Below are experts of layer 5 (counted from 0) of a mixture-of-experts language model. Rows are named gate (a neuron's input weights, with its number), up (a neuron's input weights, with its number) and show model dimensions 0-255. Each number is 128 + 32 x the weight over its row's rms, rounded and kept within 0 to 255.
Before each expert's rows: a language model's description of what the expert responds to; "gets" lists some tokens that make up at least twice as much of what it gets as of all text. This comes from a sample of Wikipedia text that the model never trained on. Tokens count by the router's weight.

# expert 54
It responds to: Numeric table separators. Pipes and semicolons after numbers, percentages or empty cells in statistics tables, such as .776 | 1.7, 0% |, 61',.
gets: " |", ";", " 0", ")", "%;", "N"
gate1 [118 178 131 109  71 143 171 180 122  90 136 165 119  80 151  52 133 162 100  94  81 141 177 176 102 122 103 158 149 149 165  84 162 129 126  71 122 105  74 129 119 159 100 142  97 140 141 120  74 124 167 125 133 205 102 169 166  85 116 136 140 124  94 117  88 138 120 140 134 162  70 121  61 174 113  75 112 153  98 194 145 133 125 191 118 105 142 133 147 176  49 107 121  89 158 132 143  80 101 127 136 179  69  78  96 147 134 140 101 149 119 138  92 151 134 136 130 129  76 127  78 124 159 192 171 163  82 187 117 165 169 192 113 151 150 106 117 128 132 130  78 119 129 115  69  61 114 197 146 136 124  97 125 118 140 164 164 147 140 152 191 105 161 145  77 123 124 106 142 143  66  95 119 152  66 121 167 152 129 117  70 129 151 119 139 131 118 163 150 142 163  88 156 145 138 152 144 112 107 196 110  83 142 151  97 171 163 123 123 183 120 121  98 143 141 129 146  93 109 165  95 127 121 157 126 144  81 119 118 138 127  59 135  91 126  53 186 122 164 117 179  95 151 102 114 182  92 109 128  95 144 130 123  93 185 132]
up1 [128 156 123 159 111 150 154 132 113 125 134 166 133 143 136 107 140 121  62 148  77 139 124 181  94  80 103 177 130 192 128 107 141 154 119 148 132 109 139  91 123 164 111  98 158 164 190 135  86  53 107 102 139 213 151 112 157  63  86 156 139 128 130 140 141 165  81 167 136 108  95 208 153 124 158  63  92 141 102 111 108 143 111 161 113 134  98 117 145 145  69 123 137  91 120 140 126 113 124  92  95 190 145 120 142 150 153  99  66 160  89 125 109 151 166 167 139 103 163 116 105 126 182 140  94 183 160 153  99 134 153 137 118 192  94 198 136 153 166 157 115 106 165 131 135 128 139 151 143 107 147 120 133 121 111 168 150 159 140 102 160 148 154 212  73 138  90  87 135 114  56 137  85 138 142 150 187 142  74 111 108 185 125  87 181 136 119 142 125 185 123  87 116 119 108 128 146 171 155 180 125 108 124  94 159 193 117 204 111 176 109 115 133 136 141 172 158 108 122 148 113  94 157 118  79 117 100 107 110 116 150 149 114 108  99  76 173 150 147 185 141  69 179 111  80 167 119 122 139  58 127 168 174 133 180  58]

# expert 18
It responds to: Locative and temporal prepositions. Prepositions of place, direction or time heading a phrase, often after verbs like located or moved: in, at, from, during.
gets: " in", " to", " at", " on", " for", " from"
gate1 [159  56 155 180 105 101 177 103 163 182 112 119  91 118 137  54  95 102 130 148 125 113 129  94 174 125 101 122 147 138 146 181 160 130 116 185  76 112  80 119 131  85 178  80 106 102 101 134 100 134 174 112 106 114 135 146  90  72  77 142  95 121  89 178 137 110  92 116 176 173 104  71  61 144 164  93 128 155 178 180 118 106 110 117  71  83 124  74 186 200 169 150  99 117  74 117 117 160 115 144  97  97 144 115 150 180 180 127 124 112 118 136 113  98 185 151 153 152 118 132 159 114 128 133 163 143 145  78 140  96 158 155 104 135  79 174 105 107 125 131  82 119 122 117 119 153 161 118  55  63 162 151 103  88 100  87 117 130  81 175 162 117 123 146 134 160  95 101 146 149 167 137 218 122 168 163  92 139 151 108 130 139 138 164  97 150  19 130 142 148 163 142 194 173  92 145  97 148 132 110 127 131 127 137 126 136 103 141 102 151 178 174 131  75 150  96 118 143  99 112 143 156 147 134 103  84 108 105  95  86 144 133 151 111 184 100 145 107 134 118 174 127  91 118 187  91 113  94 159  97  76 125 159 135 115 106]
up1 [166 109 160 154 144 113 206  99 130 150 132 156 102 113 118  71  61 116 116 171 127 148 131 100 150 173 127 115 117 113 131 152 160 151 124 176  91 139 105 128 112 150 160  87 137 102 116 129  69 158 106 117  90 145  92 125  93 101  83 158 126 135 124 183 157 105 106 109 132 141  80 106 120 174 196 143 127 177 172 147 128  93 138  99  94 141 153  79 162 228 121 156  53  86 101 111  94 119  82 104 153 187 134 110 155 147 128 132 165 108 129 103 168  99 157 138  68 114 124  98 150 132 183 134 158 122  99 116 114 102 107 130 108 131  74 205 126 138 123 159 105  89 153 113 104 102 148 119 115  38 123 149 152 120  89  93  66 123 111  86 137 118 142 164 144 171 133 110 175 157 143 104 157 125 166 115  91  91 107 121 140 101 154 181  84 161  82 157 122 166 193 162 200 128  98  84 133 130 128 139 130  81 163 134 132 181 138 141  83 159 150 145 137 118 131  31  70 164  64 133 150 138 134 158 138 135 110 124 102 114  87 141 165 103 155  76 121 111 118 146 134  97 159 144 176  72  95  98 197  35 119 113 155 141 129 169]

# expert 13
It responds to: Prepositions in names. Prepositions, especially of, inside proper names and titles or linking nouns, such as Palace of Versailles, Encyclopedia of, tasked with.
gets: " of", " the", " in", " with", " to", " for"
gate1 [153 153 189 127 149  87 148 134 148 183 147  94  97  83 105  78 136 139 179  53  80  92 144 147 117 175 116 158 100  92 144  86  96 141 106  89 168 100 131 139 100  49 143 142 174 115 112 140 113  88 161  96 146  88 174 136 146 140 123 127 134 127 153  88 140 150 133 184 153 101 164  59 134 119 127 140 127 174  90 134 145  86 110 145 131  60 114 123  83 100  99 154 104  99 119 139 126 113 145 108 164 182 192  50 132  93 147 118  91 192 144  62 118 131 131 108 112 113 133 145 142 100 123 104 115 138 137 147 117 116 142  81 148 158 175  89 121 140 106 155 152  93 184  90 123  80 144 123 137 166 153 152 185  82 117 154  86  80 133 132 147 122 124 144  96  73 114 104 124 182  31 180 146 163  84 160 147 120 118 113  88 125 115 109 134  89 140 158 123 169 125 130 162 141 101 189 175 119 138 153 117 104 145 110 134 229  93 176  71 165 145 157  71 125 102 168 121 171 120 150 182  90  91 131 136 141 105 152 150 142 118 107  96 131 162 170 145 179 128 133 100  60 166 101 137 123 147  92 112 149 104 121  93  68 129 206]
up1 [141 114  98 132 111 177 132 151 135 122 166 143 153 163 144 194  79 138 131 136 193 136 124 144 109 117 126  90  88 113  68 110 126  98 128 156 111 121 148 144 136 147 151  97  69 112 160 129 152 136  85 138 110 163 160 100 153 108 160 150  96 105 104 178 158 140 146  41 112 165  92 208 144 173 151 123 193  97  99 125 117 238 133 154 146  90 138 132 181 156 172  75  88 158 114 125 137 103  85 130 110 155 105 148 111 127  85  79 140  69 144 131 107  95 165  68 163 117 113 177 106 151 112 131 131  82 149 153 103 106 106  86  39 114  87 126 110 131 113 121 122 110 169 149  87 133 136 149 102 120 198 110  82 143  69 119 156  99 140 134 175 187 138 120 103 175 130  89  92 131 123 116 144 139 124 102 137 142 106 111 181 173 128 166 200 123 167 172 119 139 136 155  68 145 106 106  87 121 134 140 108 180 152 148 139  46 184 104 181 117  83 153 126 182 125  52 160 165 124  92 122 109 151 112 142 121 172 128 154 120 115 149 130 182 108  67  97 180 133 132 142 115 120 152  89  99 145 196 115 161 128  97 115 130  92  78]

# expert 26
It responds to: Table cell separators. Pipe characters separating cells in wiki tables, mostly between numbers in sports statistics or results rows.
gets: " |", ";", ":", ");", "%;", " —;"
gate1 [188 129 142  91 180  23 169 125  95  83  92 122 140 128 115 115 133  60 193 144  79 177 135 137  98 106  84 187 153 124  98  99 119 162 114  81 172 172  86 111 119 134 139 179  95 135 184 100  84 120  95 140 100 219  77 163  86 117 101 120 140 113 136 157 141 113 113 127 169 110 120 159  74 113 141 147  96 112  98 146 117 122 112 139 134 161  83 147 118  90  95  95 164 120 153 193 151 124  93 156  92 159  90 107 112 136  35 138 112  92 145 133 115 144 146 154  80 132 130 144 197  79 172 153 151 108  90 135 145 169 112 128 147 101 116 123 166 105 142 103 105  88 115 166 131 208 144  97 180  84 153 146 126 120 109 106 132 119 203 171 116 163  98 102  89 156 181 155 123 107 175  20 101 104 123 111 139 150 114 180 126 122  97  72 150 133 101 161 116  96  93  91 128  86 114 164 123 137 146 124 129 129 141 189 156 124 127 152 125 140 121 132 136 135 100 134  79 142 134 129  94 142 161 162 180  48 100 148 100 163  91 125 156 106 133 171 132 106 128  77 110  85 153 103  82 120  92 122 133 112 163 133 167 162 113 110]
up1 [ 82 134 200 151 101 125 153 110 123 135  88 112 103 142 158 151 103 110 111 166 118 122 109  89 164  50 102 196 196  88 143 127 104 136 102 133  87 124 151  58  85 103 173 123 159 145 144 139 131 203 150  86 130 161  87 105  95 162 132 100  98 112 107 126 114 127  91 126 130 116  47 120 150 109 153 152 117 131 106 142 113  44 159 143 198  83 100  82 173 120  91 128 134 164  97 114 133 105  93 152  87 112 144 201 105 103  89  74 134  53  90 115 137 131  76 116 139 128 145 105 104 128 211 123 140  99 154 167 142 100 151 104  51 127 142 111  94  54 144 156  97  71 128 118 184 130 131  98 217 139 153 139 141 125 100  89 138 100 109 133 114 115  81 180 135 189 151  77  97 150 112 152 119 121 171 151 111  99 109 144 177  99 116  90 137 158 184 124 102  90 110 165  92 102 110 180 157 121 130 105 127 130  88 121 168 122  99 111  61 107 105 130 114 182 109  98  63 153  97 180 142 117 135 134  77  81 148 120 103 112 120 130 118 130 108 119 149  92 152 161 187 121 123 121  99 147 133 163 150 121  89 134 169 142 144  73]